From a checkpoint of a small mixture-of-experts model trained on Wikipedia.
Size: 12 layers, vocabulary 31770, 140M parameters.
Below are experts of layer 7 (counted from 0) of a mixture-of-experts language model. Rows are named router (the router's row for the expert), gate (a neuron's input weights, with its number), up (a neuron's input weights, with its number) and show model dimensions 320-383. Each number is 128 + 24 x the weight over its row's rms, rounded and kept within 0 to 255.
After each expert's rows: "comes after" lists some tokens at least twice as common just before its tokens as in all text. This comes from a sample of Wikipedia text that the model never trained on. Tokens count by the router's weight.

# expert 28
router [106 158 154 121 153 136  96 123 139 138 123 109  81 111 169 129 139 125 112 145 124 132 104 148 125 118 138  73 143  96  99 144 112 144 105 120 151 136 161 144  87 104 136 104 101 135 153  92  97 166 200 155 142 140 120 109 122 109 154 113 154 104  94 163]
gate0 [128 116 116 154 139 149 126 125 151 107 121 152 173 172 131 118 119 171 115 124 137 130 107 112 105 100  92 129 107 128 120 133 144 133 156 110 127 170 155 134 124 160 122 156 173 141 138 128 128 154 125 152 155  81 128 122 105 150 152  92 139 146 133 155]
up0 [121 130 121  93 131 124 125 127 160 151 177 119 166 133 118 109 159 154 124  99 118 129 130 153 146 157 154 151 125 125 115 139  92  79 140 101 113 134 128 122 133 149 114 129 121 155 123 155  97 134 115 125 175 125 102 155 135 170 120 138 120 114 133 106]
comes after: "-", " of", " in", " to", " at", " on"

# expert 36
router [133 137 158  79 107 141 132 108 124 136 142 157 142 102 156 137 117 141 120 124 116 105 110  93 138 107 141  84 163 140 146 130 114 110 139 159 150 124 112 171 118 118 143 110  86 137 124 149 114 101  86 101 173  93 107 107 158 136 124 130 172 132 167 142]
gate0 [124 155 145 106 134 156  80 125 113  95 128 141 122 144 158 131 112 134 109  99 148 127 146 132 120 154 135  93 114 176 106 114 147 149 121 103 134 121 144 115 136 153  84 138  93 114  88 119 130 128 135 123 183 111 194 128 114 121 102 108 154 114 104 147]
up0 [110 177 148  85 106 130  98 114  75 135 110 130 111 123 131 136 155 116 151 143  96 120 139 105 137 135 127 107 138 180 121 126 158 133 128 113 131 157 116 119 123 129 126 146 101  88 135 134 144 136 115 119 146 131 111  87 123 127 113 109 131 155 104  94]
comes after: " the", " a", " is", " as", " and", " with"

# expert 22
router [112 104 221 134 111 123 106 117 135 107 113 131 111  97 157  99 121 145 106 145 153 121 123 106 118 121 132 124 126 110 103 130 144 159 112 148 124 130 169 103 159 144 133 113 143 150 129 166 149 123 177  97  91 148 111 141 103 125 142  93 111 132 118 103]
gate0 [126  90 115 118 121 151 172 124 171  99 128 180 138 139 122 124 135 113 114  81 119 123 112 132 167 164 122 106 168 160 168 133  94  72 148 104 164 158 119 136 128 145 122 145 147 106  93 105 120 101 113 123 131  98  89 159 132 129 117 131 116 154 120 132]
up0 [124 181 127 108 151 132  87 178 119 158 115 122 119 104 108 134 121 119 137 145 119 159  86 131 102 116 154 133 106 114 103 118 131 169 119 123 132 111 146 126 123 130 121 150 118 149 208 137 115 157 133 149  88 146 118 129  93 119 140 137 131 108 167 127]
comes after: ",", " the", " The", "The", " well", " which"

# expert 12
router [154  81 112 165 104 142 151 149 163 109 136 116 103 123 125 119 141 158 106 112 107 120 114 128 187 111 108 106 106 155  93 118 131 155 114 146  80 123  94 120 147 130 137 133 155 116 117 166 104 102 145 113 109 178 128 105  95 170  81 136  94 121  95 120]
gate0 [158 131 121 129  88 153  96 113 139 114 140 151  86 133 111 141 170 107 125 153 139 102 120 120 110 155 102 112 121 107  74 198 125 151 122 131 150 105 166 102 127  97 115 136 146 152 122 132 112 116 130 150 146  90 139 106 154 126 164 120 143 105 111 107]
up0 [138 134 142 165 179 115 145 116 139 103 118 116 115 152 130 109  79  75 139 123 148 110 129 132 142  94 159 121 145  92 163 150 143 163 185 140 129 137 116 138 124 140 145  99 123 100 110 111 150 137 127 115 128 141 138 126 117 112  92 111 124 109 119 146]
comes after: " ", " (", " \"", " +", " −", " $"

# expert 26
router [162 126 121 142 115 144 126 103 100 145 159 126 125  98 102 131 138 136 140  97 125 124 115 113 175 145 101  73 123 142 116 121 124 125 104 135 142 135 136 125 114  88 151 126  87 144 111 122 135 141 114 107 143  71 180 123 145 165 126 124 163 131 102 132]
gate0 [161 182 101 102  88 141  70  97  73 134 124 152 121 141 147 130 124 133 135  99 104  81 127 104 112 128  93 108 156  87 152 142 102 127 149 121 134 125 104 146 133 140 143 163 135  95 108 162 136 129 131 146  94 144  74 118 132 110 140 110 137 164 122 124]
up0 [122 147 137 192 171 150 163 148 160 105 111 177 106 110  81  97 129 173  73 153 164 122 151 124 129 118 134 105 132 104 142 151 134 157 132 117 162  94 148 106 135 129 105 154 135 110 156 132 107 151 123 123 140 192 166 112  90 143 141 120 110 147 117 125]
comes after: ".", "–", "20", " a", " is", " as"

# expert 17
router [125 106 112 118 123 148 128 112 113 210 142  92 108 136  99 125 180 151 125 125  99 135  91 161 140 123 111 112 148 154 108 141 122 144 106 145 102 130 120 112 113 149 124 145 116 128 153 158  64 156 134 114  83 157 108 112  87 156 114 110 119 110 115 119]
gate0 [135 134 108 134  81 149 117  85  91 130 138 104 127 135 164 142 185 124  93 100 128 146 104 173 129 136  97 124 132 147 108 164 137 189 122 187 127 141 146 159 150 101 136 124 136 132 127 152  95 156 102 152 136 159 148 121 144 138 162 183 133 156 110 103]
up0 [129 106  89 138  93 125 130 136  93 114 122 108 116  95 161 111 144 165 124 151 118 155  89 151 134 137 169 141 116 122 112 161 202 147 173 135 123 128 142 162 121 144 116 155 148 129 139  94 112 139 109 118 134 143 106  86 150 132  83 161 151 146 115  96]
comes after: " |", ":", " (", ";", " United", " –"

# expert 61
router [146 134 114 102 135 159  77 107 137 123 132  99 164 158 151  83 121  90 134 117  98 137 125 123 138 158 128 139 164 158 119 159 117 118 137 132 120 127 108 126 135 135 162 114 121 123 129 103 136 136 181 123 103  79 154  98 125 142 146 139 124 139  86  54]
gate0 [130 108  96  96 145 141  80  95 137 129 111 101 144 137 123 107 165 114 170 149 129 114 148 105 127 126 105 125 174 190 134 132 130 119 103 112 118 134 138  99 122 129 138 116 108 142 131 134  89 114 143 111  91 115 100  82  69 150 134 175 144 142 177 121]
up0 [133 156  88  86 138 137 127  76 164 131 141 127  85 151 132 125 157 151 133 124 132 122 145  61 122 123 130 123 127 177 148 137 109 130 119  98  99 150 154  72 138 128 146 133 124 148 141  89 137 151 112 100 134 143 131 123 115 152 125 179 159 142 166 139]
comes after: " ", " in", " In", " (", "In", " June"

# expert 39
router [132 104 110 127 123 129 147 120 127 107  84  94  86 143  77 128 105 159 167 121 133 125 138 112 139 169 117  84 158 139 113 134 133 112  92 125 162 152 140 112 111 106  70 132  98  75 119 115 133 132 120 159 112 166 159 112 134 117 142 125  89 136 138 118]
gate0 [146 106 129  71 130 181 129 131 129 124 165 148 148 115 160 110 190 103 133 144 141 115  94  99 135 162 101 113 129 136 151 139 100 148 118 141 123 105 138  94 124 103 109  94 146 120 120 104 114  81 127 144 166 143 107  66 161 111 119 134 103 140 164 117]
up0 [103 140  98 125 145 132  89 147 180 105 139 129 146 134 108 158 108 128 100 121 153 125  95 134 161  94 139 142 140  67 119 138 113 110 113 128 131 107 177 174 121 175 114 128 145 126 102 124 156 141 156 111 116 146 137 123 128 165 132 124 117 132 124 116]
comes after: ".", "–", "00", "0", "10", "′"

# expert 54
router [112 100 118 103 130  90 129  97 108 134  98  74 119 116 133 138 108 125 143  83 113 118 134 151 128 131 109 122 153 143 103 140 139 123  56 133 117  97  55 155 134  94 140 130 148 147  93 146 103 104 111  97  98 112 141 130 151 155 130 146 181 122  93 113]
gate0 [131 124 109 134  75 153 134 165 146 129 140 138 169 107 145 128 154 149 146 136 131 122 116 169 156 119  74  71 105 152 171 108 157 145 130 129 125 123 117 157 119 135 143 167 154 142 151 155  88 175 133 122 113  72 110 117 164 121 157 152 134 145 102 103]
up0 [148 170 105 111  91 131 147 159 125 115 134 155 166  95 172 151 124 170 141 122 135 113 119 153 146 124 100 101 119 122 113 112 110 117 128 126 108 105  91 131 123 140 161 158 143 152 167 147  82 149 112 105  78  62 118 117 161 103 153 123 143 151 116 122]
comes after: " of", " in", " to", ".", " with", " for"

# expert 48
router [136 121 150 152 107  16 170 130 138 143 128 115 229 139  87 120 146 134 126 142 118 184 143 146 141 142 175 159 121  96 135 126 146 110 142 143 154 115 101 120 109 138 102 159 118  96 117 121 255 121 105 126 113 155 138 134 127 130 118 129 171 134 130 153]
gate0 [103  86  98 208 122 167 100 130 190 105 181 181 153 110 154 136 146 115 158 146 155 119 159 150 118 103 130 141 131 108 119 123  92 126 126 123  72 156 117 152 108 129 117 133 139 175 121 172 133 129 115 144 202 112  67 156 103 107 117 125 136 128 140 106]
up0 [113 132 104 178  79 164  91 133 142 147 138 158 114 102 112 208 132 111 125 185 117 136 164 168  94 134 135 137 151 121 120 171 106 160 150 176 155 135 126 149 119 164 135 145 158 129 106 151 150 163 119 129 147  90 102 130  95 143  91 153 145 151 133 146]
comes after: " |", " |\n", "|", ";", ":", " /"

# expert 55
router [155  83 128 131 116  48 178 155 110 147 139 106 207 129 126 118 146 143 129 155 135 163 149 123 134  96 145 153 133 118 135 117 133  88 144 133 140 130 127 120 114 159 105 166 105  99 140 147 168 116  83 147 113 135 137 143 130 135 128 127 162 131 154 155]
gate0 [127 111 110 137 137 142 122 137 135 139 121 171 122 134 102 100 127 142 125 111 149 133  97 113  82 123 129 121 120 130 169 130 178 139 135 138 104 116 136 121 130 124 146  97 136 155 126 104 137 141 126 131 104 108 119 105 156 123 168 154 102  99 117 104]
up0 [144 104 145 161 135 147 139 143 140 115 112 159 149  86 177  99 100 129  98 116 135 147 118 113 103 102 146 141 118 123  96 114 121 136 158 165 110 158 129 138 104 168 102 106 144 126 129 140 136 125 147 127 112 132 128 160 164 102 156 157 110 131 125 125]
comes after: " |", "\n", "|", ")\n", ";", ":"

# expert 2
router [116 165 152 159 157 127 122 114 115  94 174  99 205 136 119 141 137 141 130 119 166 138 130  99 127 138 142 187 188 118  88 148 132 176 149 150 140 112 117 128 128  90 157 136  93 142 124 132 118 131 141 156 109 144 110 137 124 106 109 141 112 107 132 143]
gate0 [131 125 152 145 158 160 108  87 105  68 100 128 137 151 131 113 123 156  79  85 138  79  87 141 116 115 133  94 114 140  76 143 101 120 106 104 137 154 126 117 126 108 166 124 142  83 125 184  65 140 154 121 111 162 105 135 111 131 127 101 103 148 148 140]
up0 [131 114 112  99 140 123 107 186 119 152 123 174 111 102 135 132 132 117 124 126 150 138 166 116 153 111 121 115 123 155 166 139 142 147 165 142 146  92 169 109 100 138 161 125 146 139 147 114 172 120 155 134 174 144 140 149 151 135 120 139 145 110 115  88]
comes after: "-", ".\n\n", "==", "\n\n", "|", " |\n\n"

# expert 51
router [159 126  90 124 103  97 182 158 153 125 135 124  64 115  87 107 118 148 125 141 143 106 132 126 148 139 139 118 143 135 134 103 133 100 139 140 123 136 123 139 126 119 117 158 131  94 122 174 138 124 141 109 109 133 140 143 129 113 143 127 146  97 146 156]
gate0 [ 92 150 126 112  99 176 119 122 130 100  76 107 144 130 168 131 126 161 131 155 111 146 122 130 103  79 115 138 133 117 139 112 115  77 174 109 136 188 163 112 106 127  72 133 157 127 111 103 135 106 126 129  96 146 106  95 169 138  88 174 106 122 152 135]
up0 [176 142 153 113 136 107 120 126 123 130 154 102 116 131 116 139 162  84 150  58 100 122 135 152 136 172 119 145 150 109  96 123 137 142 110 147 161 112  99 148 173 148 131 136  97 143 135 144 133 151 139 144 173 110 160 133  91 106 128  86 170 196 140 135]
comes after: " ", "–", ".", " (", " $", "°"

# expert 11
router [134  94 124 133 122 110 121 138  96 126 133 117 150 127 135 141 146 147 131 149 165 114 120 118 138 137 136 124 138 124  91 138 126 184 125 167 120 153 164 135 129 108  90 147 147 133 123 110 111 154 187 173 141 129 124 153 117 128 130 125 196 153 119 145]
gate0 [143 117  84  92 150 109 162 118 128 161 101 151 125 136  74 124 157 135 169 159 119 138 124  91 162 139 110 110 134 149  99 115 137 151 168 152 123 156 141 144  98 123 134 123 178 131 149 134 124 146 134 160 157 111 155 121 150 117 114 136 114 103 119 111]
up0 [141 104 131 123 144 122 147 146 126 111 144 146 100  71 117 109 109 114 103  98 142 114 140 158 112 136 118 121 142 111 119 166 167 133 110 147  91 129 121 164 129  91 101 123 136 153 116 118 139 100 132 183  98 164 128 158 146 175 160 131 144  96 124 134]
comes after: " of", " in", ".", " to", " for", " on"

# expert 47
router [125 129 178 187 104 130 104 117 124 126  98 137  65 108 124 126 147 105 100 116 131 137 124 112 118 134 134 161 139 143 139 127 112 208 123 160 101 178 153 121 151 106 110  90 134 147 124 130 127 164 134  92  91 163 138 119 155 163 139 111 127 173 107 139]
gate0 [101 173 102 117  97 127 164 102 136 148 109 117 109 151 133 118 159 139 167 110 108  96 136 136  75 122 157 107 135 163  98 135 128 100 110 125 106 171 113 122 107 136  97  84 144 157 170 119 116 142 139 161 157 141 151 141 110 100 117 123 166 174 147 136]
up0 [118 130 118 151 144 124  97 161 130 107 159 116  97 159 128 120 154 150 110 108 141 149  85 140 141 165 108 169 134 134 142 156 105 103 127 121  90  98  95 169 158 115 106 123 139 126 141 129 109 165  99 153 133 140 121  91  81 113 129 125 120 129  69 104]
comes after: ",", ".", " \"", " (", ".\n\n", " that"